Weights of a small mixture-of-experts language model, trained from scratch on English Wikipedia: width 128, 240M tokens.
Below are experts of layer 3 (counted from 0) of a mixture-of-experts language model. Rows are named router (the router's row for the expert), gate (a neuron's input weights, with its number), up (a neuron's input weights, with its number) and show model dimensions 0-127. Each number is 200 + 20 x the weight over its row's rms, rounded and kept within 0 to 999.
After each expert's rows: "mostly gets" lists some tokens that are sent to it at least half of the time. This comes from a sample of Wikipedia text that the model never trained on.

# expert 44
router,172,193,221,209,222,172,196,196,227,207,227,195,219,214,196,220,208,224,213,214,205,214,156,174,195,222,219,199,181,216,214,214,174,211,173,200,205,215,168,200,223,166,168,195,212,185,199,230,199,212,191,225,221,166,213,181,187,205,216,214,194,228,182,224,200,195,205,221,188,221,204,232,212,184,213,187,210,229,172,232,203,196,192,191,163,196,230,169,218,194,228,220,183,201,224,181,238,207,204,165,194,223,219,178,205,194,196,197,123,201,200,176,170,196,208,197,178,239,206,236,208,203,194,199,173,212,205,186
gate4,179,200,187,166,164,221,201,233,198,193,193,161,212,209,228,223,206,166,218,194,226,213,212,177,212,185,186,223,181,209,173,194,218,208,210,232,187,255,194,174,221,223,197,165,187,176,198,185,162,180,181,210,196,181,233,242,218,216,191,207,190,213,229,186,191,197,192,189,162,179,223,232,186,195,209,201,148,204,183,205,220,216,220,194,206,203,168,208,215,214,202,187,192,213,191,212,185,201,230,247,227,205,203,201,173,202,221,186,203,209,230,217,212,187,193,224,219,175,179,189,203,193,192,216,243,186,197,205
up4,223,188,190,233,194,179,225,177,217,197,233,207,181,161,177,168,211,195,167,205,204,188,204,184,192,202,217,188,234,173,206,192,187,188,204,208,243,186,196,233,180,215,243,206,199,206,172,199,241,198,201,173,188,175,175,174,176,182,219,182,175,209,172,195,198,198,196,239,243,166,181,195,202,228,222,194,222,205,248,193,191,175,172,209,182,221,201,172,182,202,204,196,219,205,196,192,212,184,191,175,204,217,204,179,204,172,213,194,204,195,195,166,135,197,188,181,195,191,212,218,189,208,196,208,163,211,197,211
mostly gets: ",", ".", "),", "\",", "',", ".,"

# expert 7
router,197,201,225,178,198,193,210,173,204,173,223,198,184,174,183,206,204,206,236,229,224,202,214,180,189,218,200,233,168,197,220,177,204,136,179,207,195,235,193,195,222,204,191,207,177,182,200,212,188,202,196,187,193,157,212,206,209,198,204,211,208,249,185,191,167,200,202,208,164,194,195,219,218,225,203,203,183,204,146,220,185,197,175,202,160,206,205,152,211,230,230,195,191,230,208,212,242,204,217,198,209,234,178,162,202,185,204,197,183,211,238,185,157,199,187,182,197,199,185,212,227,203,204,194,193,205,184,213
gate0,196,187,207,215,168,209,179,219,188,162,212,204,200,191,220,207,189,183,203,210,185,207,183,150,188,163,211,201,235,253,238,172,188,194,149,206,210,234,217,166,193,200,195,201,190,214,228,215,187,237,171,204,204,168,218,205,240,206,181,219,166,208,184,205,224,160,217,221,219,184,193,225,200,188,192,214,203,203,170,187,170,208,204,206,209,231,191,204,194,209,200,170,201,195,175,225,198,232,221,215,197,236,220,209,205,216,222,179,204,213,208,201,202,198,212,170,214,194,215,200,171,223,205,157,209,226,200,195
up0,172,209,187,189,183,220,196,191,210,194,205,210,185,215,179,219,215,196,216,193,173,207,204,188,225,178,165,190,171,234,146,196,240,186,214,215,215,218,212,181,198,193,231,187,186,173,212,203,205,210,183,165,164,195,190,185,193,215,171,200,167,207,208,203,211,189,183,258,205,195,205,241,209,196,161,228,149,197,178,175,209,185,208,173,206,213,213,201,207,219,207,161,196,199,165,227,227,200,146,221,220,211,168,221,217,190,203,208,210,190,219,190,225,198,191,198,200,197,201,187,194,206,189,178,173,206,167,209
mostly gets: " Ch", " St", " Mar", " Car", " Gr", " Sp"

# expert 47
router,203,192,200,186,193,157,155,186,202,212,222,228,201,208,222,214,218,180,220,205,208,191,183,166,193,215,223,235,177,186,203,209,173,176,173,172,213,234,185,216,205,184,154,220,212,214,183,211,230,214,206,201,209,162,239,220,202,211,193,222,202,246,202,191,174,189,195,200,174,192,190,198,210,226,219,198,195,230,185,204,202,214,204,206,171,193,220,170,197,238,269,201,238,192,205,174,214,193,207,202,181,233,204,154,202,201,221,215,183,207,188,187,196,189,197,165,205,209,204,182,224,182,208,195,178,198,213,198
gate0,226,200,200,206,193,216,180,197,140,194,209,230,210,214,215,192,218,212,232,199,190,190,192,178,211,206,248,181,163,173,173,179,201,218,164,197,211,200,194,211,213,191,196,206,241,213,183,205,218,255,186,195,178,172,229,223,197,214,172,205,206,230,202,200,181,199,193,183,185,183,201,205,195,223,193,220,190,211,197,188,205,202,184,202,223,184,189,215,164,200,210,205,206,177,201,174,182,207,182,236,150,240,200,171,214,197,205,206,203,209,215,182,165,202,218,216,208,186,200,198,197,196,224,175,208,202,199,125
up0,211,191,187,202,188,220,182,204,142,188,208,235,207,212,222,195,215,215,229,198,191,183,197,188,211,211,245,195,169,174,185,176,210,223,158,200,224,194,198,218,216,186,190,193,244,223,187,191,217,256,182,194,177,154,244,220,197,203,176,204,212,233,212,194,187,194,191,178,182,176,222,199,187,220,194,226,197,198,206,187,201,211,186,205,211,173,184,219,170,197,207,202,219,183,212,167,180,212,176,244,155,237,203,180,207,201,201,204,209,209,200,191,178,199,220,211,201,191,197,199,196,199,217,177,204,207,199,144
mostly gets: " career", " Born", "|---|---|---|---|", " information", "Personal", " results"

# expert 38
router,217,210,226,189,220,170,192,174,230,181,215,197,210,199,211,211,208,195,219,229,225,222,174,174,171,200,205,227,204,195,224,192,173,171,183,195,203,229,177,226,188,176,179,201,198,176,200,229,214,213,185,218,212,171,221,204,178,193,216,209,192,229,178,211,168,188,229,221,173,206,201,215,226,211,230,177,210,234,171,223,175,178,191,215,166,221,233,168,203,232,230,204,222,228,186,201,230,200,229,178,209,229,214,192,225,181,223,196,169,207,200,182,173,187,177,170,200,225,217,223,226,203,199,206,173,199,207,212
gate4,219,222,195,224,193,211,209,209,232,187,189,236,180,236,207,183,194,216,181,196,207,237,193,182,196,236,211,194,221,212,203,193,205,214,189,179,174,188,187,228,222,208,215,203,179,193,173,184,209,193,186,185,211,223,173,185,223,201,179,165,219,202,221,198,194,166,228,249,210,184,208,238,210,186,203,204,204,217,232,222,189,167,184,226,178,187,220,233,182,175,196,200,194,220,202,156,179,207,191,198,228,218,201,214,172,214,226,211,211,167,160,207,184,205,181,227,191,226,217,218,184,248,206,201,171,227,173,205
up4,206,173,207,172,179,185,176,214,202,247,180,193,198,201,200,176,171,203,210,211,210,193,187,199,206,195,207,190,208,245,169,189,191,221,193,208,184,213,189,190,219,208,181,209,201,223,194,190,186,198,179,169,217,206,266,199,210,191,221,188,209,224,211,193,194,194,198,190,203,205,163,200,198,226,187,196,160,181,196,224,221,162,199,178,193,182,207,183,188,199,205,198,215,174,220,134,211,203,237,221,186,189,167,190,180,216,185,192,209,162,174,168,187,209,225,179,166,221,242,175,183,175,168,219,197,214,195,186
mostly gets: " Al", " Ex", " Z", "d", " Le", " cl"

# expert 15
router,205,209,225,187,220,171,180,178,229,189,217,187,194,199,201,217,208,199,222,226,228,221,184,166,169,215,193,227,197,199,224,196,171,169,187,193,210,228,174,215,188,177,171,203,190,181,199,225,214,203,182,217,220,173,217,199,185,230,202,202,188,226,168,211,167,184,228,221,176,204,195,213,228,208,231,179,202,229,171,226,178,178,187,213,169,215,232,170,203,229,233,215,224,230,194,206,229,202,224,175,210,228,213,187,219,181,222,197,170,197,192,172,173,187,174,177,200,230,191,220,226,196,213,212,175,195,214,218
gate0,175,226,187,176,226,176,220,211,193,167,177,211,241,198,156,190,218,181,196,208,207,210,217,196,189,185,217,213,156,187,189,192,221,206,196,234,175,186,211,183,191,173,196,210,168,193,173,184,192,232,178,232,191,196,205,211,196,179,208,201,202,185,186,198,183,199,173,215,151,220,254,233,198,228,218,199,187,219,194,205,211,175,218,178,205,209,207,208,241,211,202,206,230,221,189,161,195,202,194,186,212,196,228,226,206,211,201,156,195,180,215,174,134,210,201,208,227,189,196,224,194,198,195,202,216,208,212,209
up0,210,217,166,204,209,203,191,189,195,220,243,178,169,235,226,201,188,190,204,182,213,205,190,200,198,208,226,196,205,208,204,221,200,208,176,180,192,224,179,195,216,221,173,201,236,205,238,219,199,167,201,174,219,196,233,194,187,196,231,191,192,194,130,208,196,199,210,199,235,216,170,207,197,175,212,209,197,197,220,181,204,184,215,212,225,177,187,201,179,207,207,203,226,161,196,175,177,218,190,217,179,183,206,182,162,178,235,225,197,211,174,256,203,175,185,214,207,233,178,184,203,184,239,211,216,176,205,190
mostly gets: " Mon", " Man", " Marc", " Jun", " Cur", " Dan"

# expert 43
router,211,206,224,192,224,162,194,181,236,186,218,203,193,197,215,203,209,188,225,226,230,222,181,169,164,218,204,230,194,189,225,204,176,168,182,189,196,226,177,222,179,187,173,200,189,175,203,226,210,207,188,215,223,172,216,195,180,214,197,217,183,228,170,212,172,191,226,220,169,212,186,217,229,205,230,180,190,230,174,230,179,185,190,207,170,207,232,173,189,226,232,212,226,225,197,197,231,211,226,175,207,224,214,189,222,172,221,197,170,195,205,184,169,188,172,175,183,217,213,220,226,213,194,216,177,201,216,196
gate0,229,174,195,194,185,195,198,203,203,229,197,241,186,173,182,168,226,232,178,184,192,180,207,214,140,180,172,216,191,208,229,155,160,182,201,224,197,213,206,225,209,198,206,199,232,185,180,216,186,211,181,200,192,213,205,209,232,214,190,223,187,199,220,202,199,241,180,174,175,203,199,206,208,238,188,190,209,222,175,213,207,210,196,182,172,211,194,237,223,214,199,228,192,171,191,202,211,202,242,216,180,212,200,199,192,201,231,192,198,197,239,207,175,216,222,180,182,188,169,179,222,194,241,195,215,205,169,193
up0,210,210,207,191,177,215,160,209,214,199,196,183,191,225,216,181,170,190,200,192,167,172,194,198,210,186,220,186,193,233,210,194,206,170,181,191,219,190,212,195,212,158,182,215,248,234,201,195,176,236,209,199,214,177,222,171,199,201,196,200,212,176,183,204,216,223,185,188,198,225,195,145,199,222,189,217,185,207,175,201,175,213,217,197,187,154,205,160,224,216,193,193,199,184,222,196,186,203,222,209,179,204,221,165,185,207,186,223,224,224,174,196,263,200,208,228,214,200,242,206,226,202,212,173,218,192,199,177
mostly gets: "L", " Man", " former", "\"", "man", " Lake"

# expert 10
router,212,218,221,202,197,171,172,175,234,179,194,188,212,189,189,219,212,204,200,224,228,209,183,157,157,232,208,219,199,195,221,207,163,171,182,202,206,216,200,222,199,164,185,204,206,174,203,226,207,183,178,214,222,168,205,209,163,201,222,229,173,206,169,204,180,168,215,212,160,220,186,226,215,206,228,191,195,217,181,207,170,191,200,203,174,224,230,185,203,236,236,217,207,228,222,195,217,215,211,179,203,224,218,194,215,172,216,195,166,212,214,187,167,194,194,180,211,234,191,211,223,218,209,203,184,218,220,226
gate0,204,200,199,183,206,195,206,197,204,181,197,212,154,210,182,206,165,193,207,185,210,216,192,207,165,217,153,195,202,200,198,248,208,201,185,225,213,203,186,180,237,176,198,214,184,218,226,177,159,214,175,190,200,227,205,202,156,181,213,174,211,213,179,170,218,231,198,194,174,212,184,201,192,243,204,203,174,198,189,179,197,231,223,188,189,200,218,198,178,180,209,203,186,198,185,263,171,184,181,233,206,192,235,210,220,221,207,179,200,194,181,174,193,216,216,177,193,231,247,185,212,191,219,195,228,211,191,208
up0,227,201,194,191,194,164,205,179,226,175,201,206,190,209,183,155,154,203,204,206,195,189,196,202,208,227,167,205,177,221,178,193,191,170,212,193,184,182,203,195,194,194,217,196,229,203,244,216,222,214,206,183,192,188,181,190,159,117,219,215,205,208,185,168,212,174,218,190,212,215,244,189,218,239,181,206,178,165,212,193,203,187,209,187,223,207,206,180,211,174,215,187,201,237,165,193,178,172,211,207,206,198,201,208,189,200,195,203,220,192,209,187,176,218,211,199,205,194,258,186,202,220,194,196,213,199,201,170
mostly gets: "8", "1", "7", "2"

# expert 30
router,196,239,209,206,220,175,172,189,241,192,235,215,197,218,208,217,221,187,204,214,212,201,207,164,156,199,194,236,211,171,246,172,195,166,185,176,221,192,199,213,187,214,178,210,178,170,208,202,227,176,209,197,190,183,189,179,197,197,183,217,216,210,210,206,157,181,216,219,186,192,214,186,208,213,235,176,198,216,186,243,211,210,198,203,186,238,226,193,221,222,235,213,210,223,174,208,200,191,197,189,220,204,220,219,204,199,211,207,156,212,158,172,195,183,156,188,193,234,190,215,202,211,174,198,188,187,193,213
gate0,175,207,204,168,201,228,239,215,190,163,221,204,237,228,201,197,200,232,211,209,221,191,163,219,207,184,152,210,257,199,161,217,232,207,202,206,214,201,182,207,221,197,228,194,201,161,201,227,239,222,191,189,189,191,215,170,187,180,209,214,180,207,191,232,219,212,225,203,215,170,179,200,206,224,204,223,186,211,216,217,186,188,189,157,199,200,210,207,208,212,196,185,180,185,178,186,203,220,190,216,209,222,215,192,232,199,164,172,208,200,196,184,169,197,203,180,164,185,211,212,209,193,182,169,233,203,197,175
up0,226,213,200,221,219,185,209,189,218,200,157,228,210,214,214,152,193,233,182,184,199,191,193,199,193,197,197,251,193,207,170,209,201,204,230,196,172,195,178,204,276,189,195,194,192,216,218,186,202,181,161,201,210,212,211,223,176,216,182,214,178,190,219,208,194,185,180,226,185,187,215,215,173,160,230,203,233,199,226,260,183,219,176,201,178,208,202,195,182,209,202,159,239,201,198,186,212,188,210,170,198,205,200,176,225,186,197,190,207,168,218,184,215,191,208,189,221,173,184,220,198,196,187,194,215,201,192,204
mostly gets: " Party", " team", " Team", " company", " Cup", " Division"

# expert 16
router,210,209,220,191,222,176,205,165,230,187,210,194,214,216,202,211,201,188,213,219,244,228,186,172,171,223,225,219,201,210,223,210,170,166,185,201,206,231,180,215,188,187,181,198,191,194,197,239,205,190,209,218,221,174,207,212,162,208,203,204,186,229,188,203,162,176,227,223,183,210,198,227,214,205,247,183,197,234,175,239,175,201,187,195,164,211,231,183,193,225,228,191,221,231,202,198,215,178,216,180,207,225,218,172,221,169,212,186,165,214,198,171,176,190,186,177,199,225,189,207,210,204,196,203,160,209,204,211
gate0,238,202,186,175,169,202,177,246,206,198,235,220,205,210,206,214,207,214,193,199,200,174,152,181,194,215,179,203,201,165,201,190,226,170,201,213,206,153,175,198,210,190,168,206,178,202,218,215,209,199,203,165,181,180,197,191,173,221,195,213,198,174,189,179,201,185,217,189,167,194,158,187,194,181,195,180,218,204,194,222,172,153,190,197,229,225,194,203,184,200,194,204,174,183,190,177,204,170,178,237,203,220,208,199,213,186,202,210,176,171,170,203,186,190,183,201,229,196,198,197,204,227,151,214,154,185,227,205
up0,199,246,210,195,202,205,212,187,232,232,215,176,219,184,201,187,193,217,179,204,184,217,221,230,201,217,212,193,205,161,220,248,206,189,193,201,190,216,177,204,177,240,200,184,219,198,214,188,236,213,178,166,211,223,234,196,216,216,209,196,218,133,184,202,183,186,239,198,211,228,217,203,192,216,222,194,202,175,211,212,189,164,206,215,220,169,184,209,178,179,210,184,216,186,225,188,215,192,177,165,176,172,193,205,161,160,202,213,179,184,198,226,208,198,177,210,204,203,170,182,202,197,187,183,216,191,234,201
mostly gets: "|", " N", " |", "=", "ion", "m"

# expert 37
router,203,226,226,186,223,171,194,174,232,179,223,192,201,200,209,207,200,202,218,224,233,226,186,167,169,213,196,228,201,197,229,194,185,172,183,191,217,225,182,221,180,175,178,203,197,180,204,223,215,193,192,220,217,172,218,201,166,203,210,211,192,224,170,212,166,174,230,217,174,206,199,204,228,206,234,180,201,230,174,224,176,190,194,208,168,213,236,174,207,234,234,213,227,232,181,219,225,203,222,176,197,227,219,195,219,176,222,194,168,198,202,190,175,189,180,174,189,224,202,224,228,207,211,209,172,201,214,203
gate0,202,229,190,194,181,177,218,232,208,197,192,155,182,220,178,175,189,189,191,206,223,207,218,206,214,213,201,202,245,198,201,200,227,182,191,217,181,203,195,236,204,204,242,179,202,185,177,180,191,189,190,193,187,225,169,202,200,215,182,205,193,233,203,197,183,180,228,204,182,196,201,245,186,191,208,196,224,184,190,174,218,186,231,162,194,179,252,190,220,195,208,199,202,232,209,203,193,192,202,202,177,255,209,200,178,221,171,197,194,233,223,184,239,225,198,204,215,175,174,221,204,230,228,223,196,209,161,229
up0,187,216,220,175,210,210,155,206,216,198,191,189,175,199,227,208,190,201,209,204,206,206,200,209,178,194,225,234,179,208,187,221,174,206,197,209,190,164,186,177,227,219,172,200,187,191,220,218,201,163,195,191,223,148,221,216,202,183,199,199,209,182,203,218,237,197,182,202,214,223,150,210,177,187,173,190,186,192,198,215,216,192,164,271,210,243,177,203,199,206,200,182,201,194,178,189,230,185,208,210,196,199,176,227,229,194,182,183,206,194,232,189,184,179,213,213,174,232,207,194,212,189,162,235,191,222,211,171
mostly gets: " H", " Royal", " F", " V", " Sh", " She"

# expert 32
router,204,207,224,183,221,170,181,174,225,176,218,192,201,205,215,211,206,195,222,224,234,218,180,169,169,200,202,231,203,196,226,202,170,171,184,190,206,230,177,219,178,179,174,207,191,175,202,227,218,195,193,216,221,174,215,203,177,203,214,207,184,227,173,213,167,186,223,221,174,200,197,215,225,209,232,177,216,233,171,230,177,181,186,212,170,210,232,171,193,231,231,210,222,231,199,182,230,207,225,171,201,228,212,181,221,176,220,201,171,202,193,187,173,188,180,170,205,220,215,220,230,200,205,210,175,191,214,206
gate4,196,233,198,193,214,217,239,230,203,232,204,201,181,200,167,199,244,193,229,206,202,216,211,187,195,237,188,190,232,215,178,214,206,200,181,209,207,160,191,186,184,199,203,193,180,197,168,189,221,229,191,201,204,208,210,239,213,209,192,165,211,209,204,213,199,170,205,193,204,173,185,212,175,174,229,215,174,202,197,228,231,249,223,204,197,234,193,201,201,240,191,211,197,201,208,199,213,165,215,219,247,168,209,216,217,200,208,215,198,175,171,205,199,195,209,180,175,244,231,162,197,195,204,233,215,231,203,188
up4,238,232,221,199,211,241,219,184,212,174,184,181,194,195,191,196,206,182,202,194,192,198,213,252,217,176,232,154,210,208,200,191,227,191,194,219,184,182,183,153,223,185,176,191,182,176,212,168,213,200,189,201,191,192,192,206,185,202,222,225,173,196,224,222,204,168,185,191,184,187,218,185,182,206,225,202,191,190,204,168,192,227,234,213,216,206,189,180,221,206,206,224,221,216,211,283,220,199,182,200,206,165,188,223,209,191,214,205,202,189,218,194,216,201,210,203,173,163,160,202,217,175,190,208,208,196,185,194
mostly gets: " C", " American", " Kong", " Thomas", " German", " China"

# expert 41
router,229,223,215,208,202,200,224,204,237,200,220,217,210,201,213,212,208,195,208,212,206,233,170,186,182,202,207,217,220,222,220,206,166,201,204,181,211,193,182,217,181,179,215,211,178,186,181,201,232,196,210,184,199,183,170,189,183,209,177,185,192,211,190,205,171,195,201,239,208,189,169,212,220,203,228,197,192,244,209,242,179,158,167,183,179,214,216,170,186,235,255,202,264,202,198,177,226,197,195,191,185,204,203,177,198,186,203,181,186,196,169,176,181,202,177,183,183,236,193,222,197,195,158,193,180,199,197,224
gate0,216,184,184,180,186,175,190,202,175,175,223,205,176,196,157,217,205,182,194,218,222,190,214,197,175,239,163,218,247,154,209,194,188,221,248,201,194,190,164,230,210,243,184,198,208,212,186,221,213,238,169,184,226,196,209,202,204,199,205,186,253,232,164,227,201,181,206,188,190,190,220,214,190,196,223,182,202,212,215,199,208,181,197,210,217,225,216,191,216,194,200,215,245,206,212,196,185,216,232,218,200,218,220,209,187,217,203,231,188,203,207,228,194,201,186,212,235,198,180,203,197,181,211,218,216,188,219,167
up0,184,193,227,193,197,218,206,169,212,236,179,205,221,204,245,190,181,195,203,194,178,244,185,209,202,180,227,153,151,219,165,220,207,207,189,207,222,212,214,171,198,179,222,176,219,215,188,206,204,203,217,203,192,203,184,191,185,206,207,208,164,182,211,157,211,212,201,224,178,220,204,216,191,203,185,213,180,213,178,229,193,190,190,182,170,139,177,201,159,226,192,183,168,190,213,174,210,171,211,160,203,189,197,203,174,167,204,183,212,171,224,165,171,206,187,208,190,201,193,185,187,196,214,189,195,200,203,214
mostly gets: " would", " used", " use", " could", " what", " make"

# expert 46
router,201,206,211,181,222,175,207,179,219,205,206,214,230,214,215,238,204,206,211,216,228,234,186,172,172,208,195,212,209,208,216,224,172,169,201,210,213,227,173,204,195,176,195,192,194,207,178,230,227,198,190,213,215,177,216,199,155,206,231,205,192,242,204,215,158,189,221,220,200,224,190,239,207,191,243,185,212,222,183,237,161,185,202,186,166,195,235,188,179,230,223,192,207,226,209,197,217,195,223,194,195,217,213,174,220,182,206,195,171,193,194,185,174,193,201,166,185,250,190,183,199,210,210,202,159,207,195,209
gate0,238,219,195,191,216,209,211,201,182,233,218,199,254,190,179,219,190,180,201,194,233,219,196,208,181,184,187,199,184,199,196,185,213,191,178,194,222,172,200,175,162,180,206,205,206,168,218,159,187,206,200,228,214,186,191,173,228,183,194,168,204,195,202,199,189,187,226,180,188,239,218,205,202,220,190,206,213,211,194,199,186,219,191,199,220,216,205,197,193,161,200,219,186,223,198,191,215,236,187,193,170,195,215,211,230,219,160,201,184,204,172,207,171,191,210,243,170,216,235,195,209,197,197,183,178,183,183,122
up0,172,225,186,213,209,221,195,239,175,200,242,206,209,160,185,219,200,193,231,206,204,226,201,234,219,214,223,193,200,225,206,200,224,183,185,202,220,182,185,165,195,186,177,201,224,210,184,186,213,213,208,235,208,220,239,194,201,175,204,154,236,216,206,197,210,181,198,166,179,221,178,192,211,179,173,210,214,195,191,188,198,231,212,200,222,196,230,194,207,200,203,194,178,245,168,175,213,180,206,230,164,217,188,183,210,243,162,198,182,213,193,214,229,195,212,249,195,215,227,180,216,190,202,209,198,193,198,186
mostly gets: " |", ";", "|---|---|---|---|", "|---|---|---|", "\\", " —;"

# expert 45
router,198,222,206,187,195,158,201,196,207,198,218,201,213,203,209,213,204,207,224,211,246,230,159,145,167,223,192,225,208,213,206,218,164,154,181,209,197,234,196,225,177,178,200,197,183,179,195,210,217,216,175,205,220,168,212,209,192,205,212,196,204,212,184,226,177,182,209,206,163,197,192,221,221,200,241,180,205,209,188,213,185,172,202,185,162,200,223,193,209,253,227,211,226,228,216,209,210,192,228,172,223,203,228,208,224,204,199,194,176,197,210,200,167,193,192,174,175,242,204,195,219,207,198,192,173,207,195,193
gate4,176,197,212,189,203,200,185,193,196,204,168,198,199,218,222,195,198,182,205,188,215,197,171,160,218,190,215,167,183,193,216,196,187,173,194,209,220,205,212,211,216,197,191,221,176,218,212,223,203,219,166,195,197,201,248,177,234,232,199,207,210,203,223,246,206,174,167,194,157,219,190,143,183,220,204,170,170,191,211,203,197,208,201,233,187,214,188,207,208,175,200,204,200,217,176,225,199,181,169,192,185,190,217,216,181,176,215,197,181,144,197,195,240,214,180,176,246,174,219,204,203,239,184,218,205,210,207,192
up4,154,221,191,210,174,200,207,193,175,206,191,197,192,231,202,185,207,182,208,191,221,212,180,177,227,225,201,179,212,181,197,175,215,205,208,206,204,222,195,190,226,219,207,214,157,247,226,207,214,202,173,202,189,233,237,176,221,223,202,195,208,203,193,217,217,203,189,168,172,217,204,183,188,222,218,183,178,172,240,181,230,205,181,259,206,224,189,229,200,187,219,202,177,209,166,230,215,213,153,186,184,180,195,193,174,195,206,204,201,159,210,201,225,199,198,182,224,184,204,221,183,208,230,231,182,210,188,182
mostly gets: " ", " up", " res", " back", " •", " cross"

# expert 26
router,204,176,225,212,185,186,195,186,229,189,217,227,193,184,215,206,207,183,200,206,207,204,176,153,171,202,214,201,200,205,210,182,184,202,197,191,230,221,190,226,210,204,195,193,192,167,217,216,215,207,173,184,191,168,220,201,197,209,197,230,165,221,188,191,191,173,212,244,193,176,214,217,220,212,261,205,189,232,180,223,189,179,168,198,146,226,220,168,184,231,224,170,227,216,215,209,216,196,200,173,188,227,198,195,223,185,232,191,197,196,239,198,156,196,162,180,216,196,196,204,199,225,180,201,180,202,194,216
gate0,193,166,196,214,171,200,210,155,201,186,184,206,158,204,188,182,210,199,204,203,213,183,193,204,232,189,171,183,172,182,173,161,199,209,189,211,232,221,247,149,242,206,193,221,198,197,227,203,205,223,202,195,190,201,217,186,208,180,185,216,211,204,180,196,213,214,182,249,162,188,212,218,203,201,225,209,198,210,202,160,201,225,165,198,160,188,197,197,175,204,176,173,196,232,218,206,194,193,188,185,191,215,197,207,232,204,234,200,220,204,237,214,198,203,180,196,219,181,188,177,186,189,223,211,230,210,152,201
up0,222,225,202,195,214,190,191,233,193,227,184,220,215,196,208,206,184,208,201,217,200,212,208,204,166,202,219,201,212,206,224,222,219,194,202,153,174,178,169,244,165,224,192,190,196,206,201,174,220,184,230,203,213,238,187,215,190,215,215,231,204,190,219,211,206,145,203,182,233,217,194,158,189,204,169,228,197,159,210,215,206,160,207,180,219,194,202,220,207,174,204,212,213,173,178,185,209,200,197,227,196,193,252,178,167,197,174,188,204,189,174,192,224,199,202,219,189,200,212,202,210,207,179,185,157,188,230,178
mostly gets: " species", " mm", "idae", " Genus", " †", " kg"

# expert 6
router,199,210,227,189,224,173,185,173,228,189,211,195,209,207,214,214,198,189,222,224,228,222,162,171,168,203,194,223,203,187,221,194,171,175,188,190,218,229,180,227,189,180,178,202,187,174,215,224,205,192,183,218,223,168,212,205,188,184,196,220,184,228,178,220,172,183,225,225,178,205,222,205,226,205,231,179,199,230,172,229,181,181,190,210,170,216,233,173,199,230,236,211,221,230,198,187,229,233,228,170,209,223,208,189,223,175,218,198,170,206,197,186,175,190,182,171,183,219,206,224,231,190,210,205,176,199,206,209
gate0,187,195,172,144,223,221,215,190,210,191,237,214,178,196,180,195,210,209,205,199,215,222,251,191,212,240,187,217,190,195,203,201,209,184,169,220,161,175,193,175,189,209,212,216,179,190,195,203,221,173,187,227,182,192,181,215,210,179,248,180,205,212,184,202,196,183,188,236,208,206,185,233,216,211,192,197,223,199,196,210,146,168,193,204,190,191,204,220,185,220,195,241,195,218,157,182,205,210,207,196,211,199,193,229,172,228,196,222,186,178,199,181,190,200,242,189,168,186,173,194,208,227,218,208,213,197,213,163
up0,227,220,205,221,178,161,173,225,209,187,178,213,181,172,170,208,203,168,201,205,216,212,208,224,176,204,184,190,224,214,172,207,184,196,226,217,186,204,180,192,181,189,179,166,218,221,172,205,228,192,181,213,212,182,201,202,208,234,182,192,155,194,171,216,171,231,189,262,200,210,205,185,183,174,212,217,201,203,236,194,240,236,224,170,228,201,201,180,198,194,197,206,209,180,240,176,199,179,225,229,219,184,214,183,205,188,213,176,196,205,207,235,191,211,173,224,211,221,219,199,199,220,181,196,189,210,191,222
mostly gets: "ary", "ence", "off", "ult", "ory", " Master"

# expert 39
router,193,211,224,181,215,169,192,169,229,183,217,200,210,197,213,206,202,203,219,225,230,220,182,173,173,214,204,226,189,201,224,197,173,169,187,190,208,229,182,225,183,185,176,204,186,182,201,228,217,208,190,213,219,171,222,199,193,198,203,205,188,229,174,209,168,166,225,225,170,211,201,213,227,208,236,180,217,227,173,227,172,184,182,215,167,215,231,167,203,231,232,204,225,230,187,197,231,207,224,171,198,228,211,192,221,180,223,202,171,206,194,188,172,190,177,172,186,224,216,225,229,208,203,209,169,202,209,212
gate0,191,180,194,182,212,205,162,208,191,189,198,189,195,203,253,176,205,207,197,198,240,200,199,215,191,200,212,200,184,211,194,192,184,222,186,171,179,205,182,220,184,241,185,187,170,173,196,213,161,210,163,176,221,193,241,234,195,184,220,224,214,230,202,196,198,185,190,180,185,213,220,192,208,207,151,205,208,206,209,190,219,237,175,180,208,220,186,172,209,235,210,163,214,216,203,209,205,154,209,188,204,186,203,210,170,148,187,202,203,199,227,227,203,195,208,147,205,195,223,197,208,179,219,197,173,183,189,174
up0,226,164,211,231,211,213,229,238,214,191,180,218,205,205,194,211,164,228,212,193,189,195,228,203,187,164,203,170,192,167,176,218,206,214,206,161,201,196,202,170,206,215,225,199,194,222,188,197,243,256,202,184,182,219,208,188,218,230,191,191,210,203,179,204,206,193,170,199,193,177,228,207,197,187,221,181,202,196,198,215,181,186,221,231,204,192,216,209,196,227,194,197,211,186,185,194,219,135,191,211,225,200,179,228,182,234,205,196,221,188,178,180,186,212,152,210,242,185,163,192,202,203,192,201,227,189,196,214
mostly gets: " Har", " Massachusetts", " ch", " March", " Oxford", " Ann"